Weights of a small mixture-of-experts language model, trained from scratch on English Wikipedia.
Size: 9 layers, 62.3M parameters.
Experts: 256 experts in each of 5 layers, a sigmoid router, a shared expert of 64 neurons.
Training: a variant of Muon for the experts, 525M tokens, 8008 steps.
Below are experts of layer 4 (counted from 0) of a mixture-of-experts language model. Rows are named router (the router's row for the expert), gate (a neuron's input weights, with its number), up (a neuron's input weights, with its number) and show model dimensions 0-191. Each number is 128 + 24 x the weight over its row's rms, rounded and kept within 0 to 255. Numbers have three digits each.
Before each expert's rows: a language model's description of what the expert responds to. This comes from a sample of Wikipedia text that the model never trained on.

# expert 23
What it handles: Space before table numbers. The standalone space token after a pipe, colon or semicolon before numbers in tables, coordinates and statistics, as in "| 13 |".
router:123132119117103137146075125123142133170130105131106148126126149106137100112132118108137128126165102107138106103096176113098112122138171125138087106116139134145107163135127107107149134132125143141132165151107091119115116136143165175156138154111144138146058160152096149115159138156119128125110091149072134126159153149118146082108095162133129139133138129141131183118093156135128108132095105115067125136171120135113125180166098166159138095177156129130156148137129128133105104162143152163125147110145150142126096125148080157113156150120130128091162095142068094134099139117170127146
gate3:140098142111132142119136164123169115121070084116116143118124118138105098085131105104117131135085087121112098123070122108117127125117119093149116118063101123138135143136137125149145140153141145120107099161155101156111128098145169092096128133179151086142094093152080089097156124115096101088122088129119167110121155172141137149100148147161080125114107123155166134120074133106108077157112107111109150135154116151122164128187124118095119152116115128128151119102141116130131131140108124116128142138131134145113188119127094114150123129156145104142158136103127123136142137119140069152
up3:121122159116124132120128142098089156141132145057162123116153101151124112153129145127087097155170116103117161143124081119121100093137112114120143159141107136158127147115120140127127117086144140118098114129117142137109108061072108166115089141113101109135161136138111131133123087108144111144138114111145147146140133143116143114160117131105103098074134130127134148113119109103174120145087122113110106158140113142155119109157132188124127105131104122138145145120110098169194161159102083153137165115159147117126086109154122119152102100118111151153118158122137179162149076088106094145
gate4:128153140123135118161134137141129145152126175186124165154117147126123118120116071122157116118140100158094177116157060118093135122084153112103162128170149126136098068133138129130169117102123143100148157111105127142145131102134096108106105149116132106084131117107178106128102154110151118169144159114134128116115143153111132114135176123100130135119107142084138136158124100132102149104129154166153143070147126103158127143122172141119129153129097096120159123121162125109136148150092146139129112107117139158161092149173102140122107119154169136087154130130150071116124137159111089110
up4:090111128135140119096114141100152116127168133077118105113155144123148143139161123120103119141103146114135104101149137145173140136144084158129125122090129120135122165171105090105132150143111118135097076120149143129104133155098176165117136107106134091134113130148081122112176108140119121127162079148137133173115162119137100144110080151129115121133121115103130142124124122134154124106103131093131097158105104156089155112136108082134129096090151170115104133147113129140141154122136090122144112152103116112112155087116125137091143158112095097161137076121155190185161112129146183158

# expert 32
What it handles: Music credits and reviews. Music-article tokens such as album, song, Records, table pipes in review-score tables, and "of"/"–" after critic or performer names in credits.
router:118134116132112174090117146127167151130141104122067122079131109118122166136157112127109154144125102140136109089100115124118110144140154106129122134134159089137092143124087095119150129131099115140122148137164117155097136122146099149104137111135157073137084122150124137127131123118113178184070128150074094137109132144144112082154135123127155127180133146150142156124151115102156098093125122104136147123136077131067121132165089101168162107138118094178147096123125116129098111134165101110156130132129118138131128129127088173114133129170126106121175108162123115151168092117134128127
gate1:097070114123125132147156088164136133119158115137104145153129170105139103106122133144124118113126076137119112144130090130137068112161171105112150110134143124145152135157121128109111093124127136082165114145096084127152136115145102127073131127124139089058123107153093128139206119144139112137135125132137157122146128126146123129138123134145157124180136116127152135142151130105144142112142110090105133152136094123116132094135107134099150163155112159111171149105127084153159150173138102137129122067132137129080140098132131146111128148160124118073121119154123170111111078107154160144
up1:126115115114132153104127122110111112110137097107139089167166135154082119126179127120089104086116098129145091090125095112126138134140145134139074166113179127141179145126112138129167120116099175177078144171117131113113143087106100108161115171120131120149145127133148149131157111076110123125106131119111118059162147131118142119104108176121149110140147149148105106160132076133117125129147132097136156157120091127135104093098109153112137083113108112087095114094109095120124128135166122144137143142132124126134116132116128118125110111091164127153140147121174155126123152161069123129
gate2:138114109140094112107099119124153102120131098134137087143115134088135161088134160141106095140173133127136111144122144128135126099151121158187097125118149151156166116122086150144126111093146164156168148121129148135158133145163144092131117119090166119132060154187146143155133143141111134125086137119174104147162141155075101127128103142100091132109158113100123121153160116125168149138099086094135099131143148155107147126114081132103171122146112137150156142099163151100095151133168144108111130143136150127122152144122135175132162109119153140112174108153141152119117117117146106169
up2:099159147147095126078153107140152175143166102130117146140094138120111128120119118124126117122111111130159096187132100128104131162118145131151150127130132070171111126101113106148104118165111145119122113159127150133131119150156122164164135161144103153130072113085113136108118126129090134140092160154137143117140107124155079109118133138151170102122124143132125124153097123114149151113132131174117125144130128091100130111153107094107112149147129126105071112160135163114110127110122101140066160155121117093131125096115124087130070125144113148163123081103094138157189133152119082168

# expert 8
What it handles: Creative work nouns. Nouns naming a creative work, such as film, album, novel, opera, single, usually after "the", plus sentence-final periods in film and music articles.
router:141119102148158138120107115156140110122088153117116134138129135079167160116154127156163130095130131119158118122089126087119143112132128066137132089153125146150098126126121116121144132104137140134144153141147118148109126113133116141125137107102179155121114167165090189157136143169105172126112105150109097176178162136105080116086135119164158091139137122173109151104112113090155118086094143123117129140154105138087112150141124130140177093122158113112119103103102119163116148117145130163138142150099087096122143110099112185132143106135081115171139109133097116121156093114126137133
gate1:138118157172143141127122090130120180132130150102174096148143136115184168096139121105149155093130133126145085091145126085099120117148110101150098122147153116091110106149113127126132117134134153125139108160126098145149119175141063132136145126118161147155110092161128193100114108171111101117134145111103128138164085153143124075125151136138124138114120167119107132102123134111139150094108117152099160123115155138153166152086123105120122148089085138126131131145143149157162159081152158093134160163151150142179151083099117117125117112121142155126110134143115127136126120094169136120
up1:111117118086140113126140116098157125122170113148160112118121138183136082118130096153084084152145146126137153113103104093106125164157133136086126118116086155155128133125126122121181106116116105145107137136137113136149152127133145089104148136161112118071127136127105127154139162074143143123147121134174096123148157121152102148173117110112138153144131121067163101130110107125141099142122060123128135117159116129117095106121092136183099155147135094166132123117141127109097112148109080142095088099102151146109131117131095129136094159114142112088130083133146106099152149133144101174
gate2:161124126103107113095084124114142137148132134104125135132112084125128126087141145190123069143150125095124149165093119137137169125134146083142125093149158178170114097153097126125138123081147136144125092125147123136128124128126132156117094131104130137100095123135108161175159128118093138094125117127119122138133143157083097128142134145150131122121102083148128140129140111132097098124099119148091109149184097138168127118187148130096192081093137142094134121108108152101097139143110138146157129105094113091104145145117126132127148099150064128151099104111105127148134122090153104112
up2:161128147122073148085094135130132091141098148154161151161127117120129142093104155174139080102128156101121161152090104148122149137126131074129126078132158156163120107110136119140142114091138133135138128111134157123138121098158129138099132109110151099103116123164089139180147141143101115121128117123114128164141162149094107154141114138137123110144133107168154122126155167144094087141086101136098128120161099100142130125181146149097193135112139130082131092112099167116124132130109152125166153110091129126128166142109103118090139115139057111121111086130099139123157129102124116124